Below are experts of layer 6 (counted from 0) of a mixture-of-experts language model. Rows are named router (the router's row for the expert), gate (a neuron's input weights, with its number), up (a neuron's input weights, with its number) and show model dimensions 160-239. Each number is 50 + 10 x the weight over its row's rms, rounded and kept within 0 to 99.
Before each expert's rows: "mostly gets" lists some tokens that are sent to it at least half of the time. This comes from a sample of Wikipedia text that the model never trained on.

# expert 1
mostly gets: " his", " their", "'s", " former", " its", " Preceded"
router:56 44 37 60 46 62 53 63 43 49 42 46 56 38 40 43 50 56 55 59 36 42 52 46 35 29 41 39 46 36 55 37 62 46 57 43 58 32 44 52 46 39 38 51 36 52 58 42 42 48 55 65 60 44 44 58 34 41 34 71 59 53 50 38 54 46 75 51 46 33 58 35 54 48 50 45 56 29 52 46
gate0:56 51 50 31 38 64 49 52 43 39 59 49 36 34 50 51 55 55 35 49 33 39 31 67 53 57 21 41 57 58 51 60 54 44 49 54 45 29 54 68 54 57 51 25 57 58 70 55 44 55 63 49 35 47 45 39 69 46 45 34 36 43 30 52 49 55 57 44 53 57 31 54 54 47 59 38 62 61 57 48
up0:37 40 48 58 59 38 47 43 45 51 42 35 60 51 33 60 43 51 78 64 73 61 52 61 42 60 60 61 53 49 54 43 51 38 38 40 48 59 50 42 58 46 51 51 48 37 35 42 46 46 51 28 53 70 47 48 66 54 57 50 58 57 48 44 51 54 51 52 48 53 62 64 45 52 49 50 48 53 57 50
gate1:54 46 29 48 69 50 37 48 69 53 67 55 40 54 53 57 52 49 47 55 39 54 67 56 52 48 44 25 67 36 52 47 62 44 41 71 32 39 51 55 62 49 58 48 47 46 52 57 29 58 59 33 58 60 47 58 51 49 36 47 46 52 50 48 62 56 43 65 33 59 58 63 45 49 53 54 44 39 41 57
up1:46 55 39 49 54 63 48 45 67 37 38 54 61 39 36 56 58 49 49 37 51 50 62 50 43 41 63 57 42 47 28 50 49 38 36 43 39 57 45 50 51 55 54 62 46 54 56 62 51 54 46 57 59 44 39 39 53 67 53 53 43 47 49 37 54 41 58 44 53 43 48 36 61 48 67 46 59 57 39 50
gate2:59 57 40 52 42 52 45 57 54 17 44 64 60 39 37 53 47 55 56 43 52 45 51 35 74 62 51 45 54 57 39 47 41 52 57 49 71 57 56 37 54 45 44 64 42 52 50 35 32 56 54 54 47 38 60 28 38 49 44 58 58 60 56 47 49 48 50 47 73 54 53 48 44 44 49 49 17 43 44 46
up2:47 57 54 55 55 57 68 65 58 41 43 56 42 59 45 54 63 56 64 44 33 50 54 54 44 57 64 37 32 50 46 53 45 31 59 64 43 50 49 52 59 46 82 52 58 50 54 56 50 39 51 36 53 55 43 40 52 60 52 38 45 49 42 65 38 45 46 53 62 32 52 50 44 52 47 54 68 47 42 51
gate3:55 60 45 60 24 50 42 44 63 27 61 62 39 45 42 63 44 48 52 46 59 63 50 49 70 55 35 55 59 48 48 48 38 47 59 51 42 39 58 51 51 62 58 42 43 61 53 54 62 56 54 53 53 43 64 40 48 46 50 50 55 54 36 49 58 61 46 23 62 53 41 75 46 49 42 58 48 60 55 43
up3:48 54 49 54 44 52 50 45 55 45 58 56 59 30 39 56 41 54 64 44 55 56 26 60 51 45 49 48 60 48 71 43 33 58 45 64 39 42 53 41 47 55 50 53 49 55 39 54 53 60 58 51 50 53 51 49 45 47 64 41 42 79 49 67 49 55 45 37 43 58 50 55 57 45 47 57 41 45 56 44
gate4:32 46 50 47 37 58 50 59 53 40 53 47 54 47 48 40 60 49 60 35 44 54 54 34 40 52 61 63 54 44 48 65 45 51 69 45 46 59 49 50 46 42 61 30 42 39 39 45 51 63 36 41 48 40 54 50 53 41 49 59 31 66 49 52 53 56 49 53 41 43 48 59 45 50 64 76 61 72 65 51
up4:38 58 64 46 32 28 38 57 41 47 54 54 50 64 50 46 41 52 57 43 61 53 69 46 48 59 58 49 51 54 50 40 64 57 73 64 62 54 56 55 45 57 36 76 51 43 56 48 60 44 37 49 56 42 52 48 49 51 45 51 39 26 48 60 45 38 44 53 60 54 49 48 46 57 62 41 49 60 29 43
gate5:56 51 35 51 59 55 47 43 43 51 48 42 42 54 50 73 56 50 55 59 49 51 56 61 49 64 48 38 55 40 56 63 55 42 62 37 52 46 50 57 49 54 51 39 51 42 45 42 41 50 45 50 50 52 55 34 56 47 48 54 58 60 48 50 40 54 24 42 55 58 44 49 54 53 45 36 47 42 52 44
up5:36 65 67 59 50 56 77 82 72 56 45 68 68 56 45 58 32 74 35 37 49 66 49 39 62 48 50 67 38 46 55 45 61 45 48 62 57 50 60 28 38 48 41 65 42 55 48 48 44 44 58 52 46 55 60 50 38 53 44 62 19 23 66 49 53 44 53 45 63 51 51 33 51 51 39 41 54 52 34 74

# expert 0
mostly gets: " Nic", ".\"", " cons", "\".", "\",", ",\""
router:55 49 58 34 55 35 42 74 59 50 56 63 49 51 62 49 20 53 47 52 57 33 67 37 42 70 46 65 55 54 48 47 44 55 48 46 26 53 38 70 39 44 45 37 59 32 59 56 58 38 40 59 59 43 45 44 69 37 65 39 41 57 46 58 44 43 47 39 61 67 61 53 56 59 50 48 45 46 43 49
gate0:57 36 35 52 45 61 62 54 57 65 62 31 49 60 60 36 60 42 44 53 50 41 51 40 61 52 49 48 50 45 50 44 37 54 44 52 50 59 47 52 49 50 62 63 42 34 47 53 48 54 48 64 49 51 42 47 38 54 37 44 31 52 46 68 57 55 51 40 29 54 43 55 48 63 48 34 52 51 51 64
up0:46 53 39 45 43 53 51 50 48 62 67 42 46 55 50 28 56 38 46 51 64 41 54 48 48 47 53 49 57 49 58 56 27 57 59 47 56 50 46 50 44 61 68 48 60 42 29 53 53 59 55 66 46 55 54 38 34 30 39 44 43 47 39 53 47 54 50 41 37 40 48 45 59 54 57 58 48 52 51 57
gate1:66 48 62 44 43 29 49 34 50 64 61 58 57 44 46 52 49 53 55 47 54 61 52 57 53 38 46 51 53 63 41 65 59 50 51 50 51 47 70 64 44 34 57 40 56 51 45 58 51 34 45 63 48 57 39 51 43 57 48 47 57 57 41 44 61 38 69 37 51 57 77 49 46 42 50 43 66 43 58 64
up1:57 51 66 36 35 36 72 55 46 59 60 57 50 41 41 46 51 38 56 52 48 50 58 54 45 43 54 42 48 77 46 62 61 55 47 60 51 42 59 63 40 42 44 42 68 53 43 25 50 45 51 55 49 57 38 50 54 42 35 43 58 55 43 54 45 35 54 46 55 68 56 50 55 42 50 44 59 44 57 61
gate2:42 35 53 59 82 81 50 61 53 44 54 47 43 47 29 34 59 68 48 49 49 59 27 52 30 46 48 42 49 40 51 50 53 37 51 33 44 54 46 57 66 67 48 63 41 57 43 45 44 49 54 54 57 43 53 32 37 58 56 42 57 46 54 46 56 45 55 67 37 43 36 56 39 50 54 61 48 56 55 44
up2:59 36 34 57 54 46 39 55 50 31 59 39 49 53 33 52 65 56 53 41 59 61 46 39 40 40 48 56 49 35 55 59 61 41 62 36 44 55 53 45 45 73 46 50 36 45 50 35 46 40 53 44 54 43 59 41 49 29 36 51 57 64 48 47 65 49 44 48 64 49 42 64 50 48 44 56 58 75 58 40
gate3:54 40 49 58 52 28 42 49 50 45 46 49 45 64 50 40 46 44 74 48 50 20 44 52 56 43 55 44 41 63 59 34 63 59 51 67 54 41 50 60 66 39 63 57 42 39 47 37 53 56 67 61 50 52 41 34 53 52 68 29 21 39 57 31 63 44 45 48 38 51 60 51 33 48 61 50 43 46 49 47
up3:59 71 40 66 37 52 40 56 52 62 68 49 36 59 57 82 49 34 39 58 45 39 72 57 37 58 67 40 59 58 69 59 59 49 65 59 65 32 51 54 63 48 46 43 64 52 40 52 62 58 59 37 56 45 59 53 36 52 58 50 35 54 68 52 41 69 60 42 60 50 39 48 41 46 42 47 34 62 38 65
gate4:62 53 44 62 44 44 48 43 45 46 51 58 50 56 50 42 34 79 53 58 62 61 50 56 57 50 52 40 59 23 50 48 38 47 61 37 55 50 56 22 48 55 48 48 24 50 41 58 40 36 60 60 56 41 39 55 47 38 48 56 52 61 51 52 43 41 50 35 48 46 46 51 61 56 55 36 59 55 49 51
up4:32 33 39 57 46 62 33 46 57 40 42 21 38 52 48 54 61 43 53 48 34 42 41 37 44 47 42 63 38 56 54 66 53 52 56 57 41 50 39 48 51 70 41 52 52 47 51 39 42 61 52 44 52 48 58 44 39 51 39 37 53 30 48 43 57 61 56 67 47 54 44 56 47 45 39 76 45 62 52 33
gate5:47 33 33 40 49 55 35 35 45 38 60 40 54 59 41 53 48 46 52 73 46 60 43 63 44 30 46 59 32 51 58 47 53 54 52 73 44 45 41 57 44 39 60 35 45 53 56 33 42 67 31 54 52 51 34 59 37 57 55 57 41 48 42 44 46 61 60 55 37 34 60 43 55 48 64 53 42 72 26 32
up5:45 39 44 36 59 57 60 50 39 52 48 43 46 40 38 47 37 50 54 44 54 43 45 58 44 35 36 53 40 57 56 56 44 51 51 61 44 59 48 39 50 51 52 36 48 47 45 37 41 56 52 67 65 47 33 60 51 40 40 44 46 55 49 45 37 41 54 44 27 62 40 39 54 50 58 44 29 46 53 31

# expert 7
mostly gets: " service", " government", " Street", " education", " development", " UTC"
router:39 48 62 51 53 39 55 48 38 59 38 62 53 35 57 43 42 58 69 58 45 48 37 33 60 47 41 52 40 58 45 57 66 63 70 52 43 53 50 52 53 47 65 66 61 54 64 39 46 49 69 64 60 48 36 44 54 63 62 52 46 48 53 26 54 52 57 63 59 49 49 44 49 44 41 60 55 51 44 56
gate0:33 69 57 52 50 54 44 47 43 43 34 58 66 61 67 51 43 30 58 65 51 54 64 63 61 52 31 50 42 39 62 48 53 53 54 48 38 53 44 46 46 32 46 52 42 51 54 42 36 37 58 57 39 62 52 56 53 53 53 72 41 49 60 57 56 43 45 57 62 60 52 36 52 59 34 58 50 44 42 34
up0:53 50 54 53 65 51 55 51 48 43 54 55 41 48 40 38 51 63 37 39 60 43 62 41 48 27 36 61 55 55 42 50 37 36 54 46 42 52 36 58 47 57 41 31 53 55 59 40 36 31 43 64 50 50 33 42 35 55 60 64 53 32 46 45 58 43 46 51 53 56 56 50 32 44 44 41 70 50 55 39
gate1:47 58 56 67 55 64 64 65 66 40 53 37 50 42 53 56 58 49 55 43 66 51 39 53 44 69 60 39 50 43 61 44 65 47 58 58 51 56 60 55 43 46 49 50 62 56 41 47 52 53 59 42 42 52 52 49 50 50 63 39 65 59 55 50 51 55 41 49 62 56 46 66 48 51 51 48 64 40 57 53
up1:44 45 53 38 58 54 61 36 59 62 46 54 41 68 45 39 48 58 46 51 33 28 58 47 64 62 37 52 51 61 34 58 55 44 40 47 52 51 50 33 50 40 63 61 58 43 55 63 48 52 34 47 48 38 37 62 50 40 70 64 37 31 59 57 49 53 53 43 43 54 65 43 52 57 43 57 63 54 48 53
gate2:64 51 40 63 57 48 43 56 45 40 47 53 63 44 53 37 49 36 70 38 42 35 44 47 54 47 52 39 42 65 66 52 39 45 48 62 47 32 42 49 40 43 48 51 35 47 48 46 51 56 46 36 39 67 59 56 67 50 43 58 56 44 53 53 56 69 54 67 49 51 44 51 69 39 54 36 51 51 52 53
up2:71 40 50 59 54 49 44 31 55 34 29 43 46 43 43 52 47 69 57 39 63 42 45 46 61 51 58 47 36 61 59 50 38 56 63 52 53 47 44 58 45 45 56 60 50 39 64 54 43 37 36 50 46 52 38 46 58 67 46 45 64 59 41 35 43 42 47 50 48 55 36 55 63 59 64 34 63 33 54 38
gate3:54 42 47 63 46 66 49 49 43 44 59 55 54 36 37 54 54 42 55 45 55 67 39 65 36 30 52 50 55 50 60 39 60 38 55 48 50 47 54 53 59 57 48 56 59 42 56 30 54 48 62 47 46 40 61 52 52 34 45 32 64 52 59 37 58 37 70 52 55 51 38 53 51 45 51 53 52 51 57 35
up3:48 72 46 60 34 47 49 64 53 46 41 42 50 39 47 73 61 42 52 53 52 58 39 40 48 44 42 61 33 39 57 61 54 45 41 52 55 39 48 45 65 68 59 62 57 65 48 38 50 55 58 56 50 50 52 46 49 61 63 33 44 77 67 61 41 46 52 75 40 32 42 52 45 45 46 51 52 42 77 45
gate4:33 70 50 26 51 58 48 62 64 44 42 52 43 55 53 57 34 36 48 61 52 29 46 57 36 55 51 55 44 53 43 57 63 51 58 67 38 44 50 46 75 49 67 36 39 50 59 40 63 63 48 52 55 65 52 66 43 50 53 55 35 45 37 49 52 59 49 49 57 59 41 47 48 62 47 54 58 35 54 48
up4:59 49 41 43 53 57 44 50 38 49 46 63 71 52 52 44 50 44 48 60 55 49 42 38 64 46 50 64 59 52 57 50 72 67 44 46 55 53 55 51 67 75 24 42 60 62 62 45 59 57 57 44 54 51 34 46 35 56 51 47 27 77 38 39 36 60 58 33 41 56 56 56 63 65 38 73 48 44 43 64
gate5:54 49 54 44 37 35 55 62 53 54 55 40 53 28 48 66 39 36 59 57 44 52 48 60 33 63 33 53 34 63 61 45 57 52 45 30 41 47 47 49 59 41 55 55 60 42 66 75 41 58 44 56 50 46 55 46 51 41 59 61 41 58 69 45 64 51 58 37 45 41 50 63 53 44 46 54 58 53 61 43
up5:36 59 59 37 52 51 50 43 40 40 53 66 56 50 59 52 61 36 38 63 47 50 68 56 44 64 51 64 61 29 40 49 39 51 56 53 38 60 43 38 48 50 49 66 41 54 48 27 51 28 55 51 56 37 57 50 44 39 36 40 65 37 56 41 37 45 56 26 58 45 52 40 54 48 57 59 54 63 52 58

# expert 8
mostly gets: " =", " species", "{", " Le", " La", " MPC"
router:45 43 57 64 44 63 29 40 65 57 25 43 74 59 60 54 57 61 45 60 51 59 49 57 45 59 59 44 53 65 55 41 65 34 52 46 47 67 48 47 57 50 60 59 54 36 51 71 51 56 38 43 49 59 57 37 45 70 66 42 48 35 61 45 47 47 53 60 49 38 43 40 53 50 46 42 52 57 69 53
gate0:60 55 58 48 52 50 54 44 63 53 60 47 50 59 42 43 51 46 40 66 49 62 40 43 57 70 48 46 56 51 30 49 44 58 48 51 47 52 55 46 54 54 62 66 54 54 58 53 56 61 47 50 52 38 60 52 44 47 65 62 51 49 59 50 53 59 35 48 44 45 43 41 30 59 48 57 69 44 33 68
up0:70 41 52 45 65 44 49 46 45 52 64 39 37 57 31 60 48 54 58 44 59 59 55 52 47 69 42 39 41 60 49 57 44 66 48 52 55 57 59 53 65 47 50 50 51 44 53 55 56 51 51 55 49 53 38 41 48 51 76 63 51 49 28 51 48 48 45 50 44 59 59 56 57 51 49 48 49 48 61 36
gate1:51 37 36 60 47 53 65 48 56 54 52 37 54 51 64 53 55 71 62 57 37 58 46 80 58 43 63 39 47 47 54 49 60 61 40 38 50 59 62 52 48 36 43 66 48 41 28 58 51 40 63 56 48 64 30 56 57 63 53 52 49 67 54 65 47 40 61 42 60 53 49 42 47 58 51 49 60 50 33 62
up1:61 37 25 54 37 47 51 61 57 46 48 58 58 50 61 50 58 50 47 55 43 60 58 72 60 40 55 60 52 48 48 47 63 56 46 44 55 46 56 51 27 39 36 46 61 49 40 56 39 55 67 75 43 48 51 53 50 45 52 43 54 54 59 46 52 45 42 50 53 54 54 48 47 40 45 43 60 47 59 44
gate2:48 45 47 52 66 43 71 50 45 70 41 52 55 53 47 35 46 53 42 57 45 60 26 57 40 34 58 50 62 31 51 46 53 36 49 50 67 48 54 37 35 47 53 41 47 64 51 46 39 44 46 77 34 60 45 46 37 43 47 35 49 49 33 47 60 47 31 62 53 40 55 58 38 45 38 34 61 47 39 56
up2:60 60 58 53 52 59 49 53 66 41 52 54 43 45 38 65 63 43 51 48 50 34 56 50 50 39 57 57 54 56 38 44 58 60 47 62 58 50 71 59 42 27 36 63 49 62 42 44 65 40 41 66 28 42 60 44 47 40 47 34 62 55 70 32 36 63 36 40 59 70 40 54 67 39 60 50 67 39 62 60
gate3:34 42 58 57 53 59 42 57 35 35 64 57 53 41 43 72 20 48 63 51 51 59 61 57 33 61 48 69 55 57 47 33 39 52 51 41 41 60 40 63 52 64 52 65 66 39 42 50 53 63 36 45 41 45 37 52 41 65 45 54 47 63 51 43 52 60 51 38 59 68 54 63 52 43 46 56 52 54 50 43
up3:44 37 51 48 55 60 56 60 46 41 61 46 37 52 48 62 42 52 51 46 48 52 53 60 50 52 48 58 43 62 41 52 55 62 57 26 46 52 50 67 41 63 54 64 47 30 47 56 71 58 35 45 53 52 26 43 42 61 45 58 43 62 55 57 52 44 48 50 63 65 59 39 60 36 53 47 54 51 40 59
gate4:57 61 55 46 38 37 44 58 61 58 47 56 47 44 74 35 43 56 44 48 46 70 58 65 40 46 49 55 43 47 56 59 54 55 49 45 62 49 47 56 50 55 57 57 55 41 61 47 55 40 62 55 35 55 58 36 57 55 41 41 48 37 60 76 45 28 42 45 30 45 61 35 58 45 57 59 59 53 37 55
up4:45 47 41 46 50 51 63 50 48 34 49 53 54 29 23 64 39 39 53 54 44 45 48 67 33 42 15 57 60 41 40 38 39 42 24 61 47 45 42 53 57 60 49 46 53 50 62 53 55 59 48 59 66 43 70 41 63 49 39 50 56 56 31 45 58 46 63 52 58 27 37 53 49 49 54 60 40 56 60 50
gate5:53 43 58 54 54 51 31 32 52 54 46 57 68 53 59 35 53 56 38 44 68 51 36 46 51 41 46 45 44 38 51 44 56 47 50 42 71 59 59 54 49 64 60 39 60 63 64 59 47 47 42 28 46 44 55 56 50 59 56 49 44 49 61 42 50 59 31 54 36 41 58 54 40 28 59 43 65 58 51 70
up5:71 56 43 47 44 38 60 53 43 48 43 40 34 50 49 65 56 43 48 51 54 59 55 49 45 46 30 44 37 41 39 49 60 30 45 64 49 41 58 54 69 50 51 46 57 44 48 43 63 45 52 53 62 67 37 41 45 51 54 48 48 60 44 49 46 54 48 55 52 45 47 46 64 69 54 31 38 47 65 33

# expert 6
mostly gets: " with", " where", " after", " but", " when", " by"
router:57 62 57 57 48 48 60 47 27 44 64 48 45 42 43 43 55 49 59 60 55 69 34 72 52 60 49 42 30 62 52 59 50 46 39 57 45 62 53 45 67 73 65 53 29 39 52 29 48 46 44 36 40 47 47 60 64 50 57 37 63 55 45 59 56 67 43 33 48 65 52 56 46 53 52 49 57 59 39 57
gate0:53 38 48 42 27 40 58 49 53 49 62 70 51 57 47 38 54 48 55 36 53 37 54 55 42 62 50 61 90 42 55 45 50 66 61 56 66 42 64 42 48 43 47 60 38 60 57 46 49 41 51 47 60 70 59 48 44 54 54 47 47 40 59 51 37 48 41 61 46 41 59 45 62 42 58 64 56 54 58 65
up0:49 32 47 48 41 28 31 66 47 74 42 43 60 58 78 43 67 62 44 67 51 34 46 27 52 39 49 58 51 49 56 96 53 67 65 49 45 52 52 56 45 56 39 62 57 54 61 51 57 44 47 42 40 54 54 42 47 34 37 50 54 54 57 60 44 78 47 57 37 63 55 48 51 49 48 45 54 46 57 45
gate1:49 49 25 53 31 33 49 44 49 45 56 35 30 43 47 60 47 42 59 54 52 48 64 58 39 41 66 53 38 69 55 61 31 45 53 50 50 55 51 46 59 42 50 41 61 43 34 39 69 49 31 58 43 38 40 58 55 68 48 47 41 46 54 53 63 44 44 59 51 65 41 56 60 49 42 62 40 38 52 45
up1:50 42 41 35 43 51 36 46 67 66 56 56 50 73 28 56 49 44 47 49 58 57 48 47 56 41 50 41 68 38 43 58 68 45 60 47 57 42 48 45 44 51 56 55 55 37 55 45 44 41 61 50 53 74 55 51 54 50 53 42 54 38 40 44 39 46 53 47 54 45 53 69 53 43 58 66 46 54 45 58
gate2:39 50 41 58 43 27 45 40 75 52 32 53 42 59 68 47 55 43 61 38 32 49 46 35 45 50 49 56 41 61 72 51 28 45 67 48 47 52 45 47 33 41 52 72 57 65 41 53 74 38 46 52 44 33 65 67 55 39 40 43 23 45 65 57 57 54 52 43 67 45 62 58 47 47 38 42 32 51 49 55
up2:54 42 64 44 65 33 50 46 55 60 61 44 45 42 43 34 47 32 33 26 46 49 58 46 36 38 51 61 47 34 40 46 52 48 30 51 61 64 47 59 48 52 55 52 60 48 66 46 35 47 43 46 64 60 34 32 46 64 49 71 57 48 54 58 55 51 73 44 45 53 60 52 62 51 55 42 54 59 41 47
gate3:57 45 52 64 40 46 52 61 55 37 43 55 52 48 49 41 34 46 62 59 46 48 43 52 56 71 62 42 55 60 49 56 36 50 55 44 62 39 48 35 46 44 44 36 48 32 59 41 52 55 42 63 48 56 36 47 67 34 58 47 50 59 42 25 43 48 70 45 43 69 51 57 59 48 59 44 47 46 44 29
up3:47 60 60 56 41 36 54 54 22 48 39 38 57 43 70 45 47 41 60 50 39 43 36 44 45 59 52 51 22 55 45 52 57 69 49 45 50 50 38 54 46 51 47 68 56 62 48 52 48 47 61 45 51 33 50 49 54 47 54 58 63 59 63 45 63 48 51 51 43 55 36 41 51 51 55 46 63 50 47 66
gate4:58 64 54 59 54 40 42 47 40 39 33 33 41 34 43 49 50 61 69 53 52 44 45 76 52 46 42 55 40 39 53 58 56 54 48 49 66 61 48 37 50 54 63 58 40 63 59 52 52 36 54 44 64 48 41 51 57 67 54 49 48 71 43 48 46 24 41 56 60 52 29 49 48 57 60 48 46 34 42 47
up4:60 48 35 37 37 64 34 61 44 63 66 49 55 71 45 52 47 54 48 64 50 51 59 50 32 51 58 44 45 51 53 49 44 49 53 43 47 48 36 59 52 46 30 32 47 40 49 56 52 62 47 44 59 44 54 50 63 35 42 44 63 37 47 42 52 59 46 60 38 50 49 47 49 51 41 34 56 54 46 43
gate5:47 61 54 52 42 55 58 57 46 55 53 44 56 52 51 52 41 58 49 67 42 50 42 44 45 53 53 59 67 49 50 37 66 52 55 68 60 62 46 49 54 52 37 51 58 62 36 45 53 40 56 53 36 49 40 40 48 32 58 50 53 43 59 48 43 50 55 53 40 31 54 73 54 48 47 39 47 55 37 45
up5:46 51 43 40 38 59 60 63 46 51 42 37 66 48 47 52 51 47 47 45 44 55 42 57 34 58 38 62 58 38 56 41 54 65 61 57 44 44 61 31 59 48 45 53 38 53 42 47 47 45 64 53 67 49 55 38 51 47 69 60 53 68 49 55 50 26 56 58 64 28 30 50 54 48 48 27 59 52 47 45

# expert 4
mostly gets: " Jan", " pl", " Jr", " Apps", " kn", " Mil"
router:33 46 48 32 59 60 57 52 49 46 38 46 44 56 39 61 44 27 71 57 53 62 46 57 41 43 39 71 45 49 46 35 38 39 52 49 57 45 53 57 51 49 71 53 57 59 57 53 39 64 56 39 66 51 63 56 60 41 40 50 49 56 47 38 49 45 55 49 60 37 24 47 43 54 49 70 52 46 59 40
gate0:72 58 48 48 61 40 53 43 37 38 51 43 61 29 55 47 34 59 73 40 38 41 47 47 59 50 43 63 41 45 47 48 58 53 63 51 44 33 53 57 55 67 61 43 48 70 44 64 47 49 46 42 54 47 48 49 52 39 50 49 38 46 64 49 56 52 45 37 55 47 33 44 35 30 50 61 64 46 52 70
up0:48 64 65 57 46 51 47 67 56 36 59 33 49 44 67 67 36 47 61 42 60 54 50 47 39 46 52 52 58 44 60 63 57 68 66 50 39 44 70 32 73 51 40 40 38 58 43 64 44 54 45 70 56 59 49 34 42 66 67 47 53 64 52 35 44 66 44 31 38 46 53 50 52 46 59 57 55 35 41 60
gate1:54 49 34 62 53 47 42 47 58 38 35 37 49 38 48 53 44 49 63 41 40 46 34 64 49 60 42 57 31 49 42 60 62 41 51 46 69 40 53 57 44 53 51 53 54 46 42 61 55 36 68 45 52 51 53 37 43 52 40 45 47 45 57 42 48 55 60 51 68 35 41 44 57 51 44 39 57 63 45 48
up1:56 54 50 35 41 46 55 59 45 71 57 44 40 74 56 45 73 27 51 55 59 48 58 40 52 48 70 48 61 40 60 50 40 50 37 56 43 68 63 40 44 61 67 68 49 49 42 49 57 41 45 47 50 58 56 81 33 61 42 55 57 40 48 66 57 32 53 40 47 66 53 47 57 47 51 60 43 60 51 55
gate2:47 52 55 34 42 50 43 53 57 47 51 47 76 46 59 62 36 60 50 65 54 45 47 62 47 55 62 49 46 53 56 60 49 57 54 73 59 48 49 55 56 38 58 25 42 51 41 66 55 53 54 57 45 79 55 61 57 45 54 61 41 57 59 42 48 67 51 43 55 61 53 56 48 54 57 63 51 60 43 63
up2:42 45 55 36 43 36 46 48 39 49 62 50 64 37 66 59 33 52 54 60 39 62 51 57 47 53 59 65 43 60 64 49 45 56 62 49 56 41 37 57 46 44 63 47 56 42 46 59 54 48 43 68 56 70 45 46 48 46 65 52 46 67 63 37 49 54 61 44 46 48 40 43 67 48 53 68 57 62 46 55
gate3:48 44 60 57 57 51 48 47 57 33 70 52 58 40 37 23 33 48 38 53 64 55 53 47 55 44 56 37 59 24 41 50 57 39 55 64 70 56 54 56 57 45 56 44 56 51 49 37 60 52 44 63 35 64 52 50 43 43 52 52 66 57 57 35 55 35 30 59 62 66 54 60 43 53 45 49 56 65 44 26
up3:46 51 47 57 55 59 42 53 68 52 46 52 40 46 42 38 48 39 56 45 76 65 51 39 48 41 45 55 48 42 54 37 52 52 50 54 60 55 56 63 62 65 62 52 57 63 42 55 67 49 41 71 40 56 69 43 63 57 47 44 36 66 52 48 49 38 34 42 56 48 42 37 56 47 56 53 52 66 49 42
gate4:44 68 47 36 32 59 49 49 42 46 49 45 49 47 49 50 25 38 58 52 50 51 62 50 50 47 50 47 65 49 36 52 34 66 46 62 43 41 44 55 56 46 52 54 29 40 27 55 39 40 66 48 62 67 40 65 49 57 53 63 57 53 52 35 55 38 57 43 63 55 68 46 38 71 49 61 57 50 45 50
up4:55 64 40 43 46 57 35 42 54 36 45 37 53 49 43 54 43 38 68 41 53 59 52 51 42 52 59 52 30 68 41 48 49 71 53 71 36 43 35 42 64 37 52 55 57 65 28 53 43 58 59 45 59 55 52 62 37 62 71 39 67 54 55 51 52 53 34 50 66 52 63 43 39 48 46 53 49 42 56 50
gate5:57 38 49 52 56 61 62 52 30 53 61 42 57 47 37 42 66 53 35 38 49 54 53 34 55 64 34 50 45 27 51 62 55 40 47 43 67 59 41 51 78 63 51 41 54 52 68 51 65 39 49 44 56 63 32 46 55 70 41 48 43 50 51 51 61 48 43 64 64 57 51 47 54 49 53 50 64 63 53 36
up5:54 41 48 53 58 68 48 49 45 57 50 50 56 46 49 52 41 50 49 39 51 52 43 46 56 41 38 62 38 51 33 46 42 61 35 48 64 46 44 61 42 61 54 37 43 57 45 58 44 62 68 59 49 51 44 49 51 47 57 38 66 60 64 37 50 56 50 48 59 68 40 50 49 50 33 54 53 63 48 46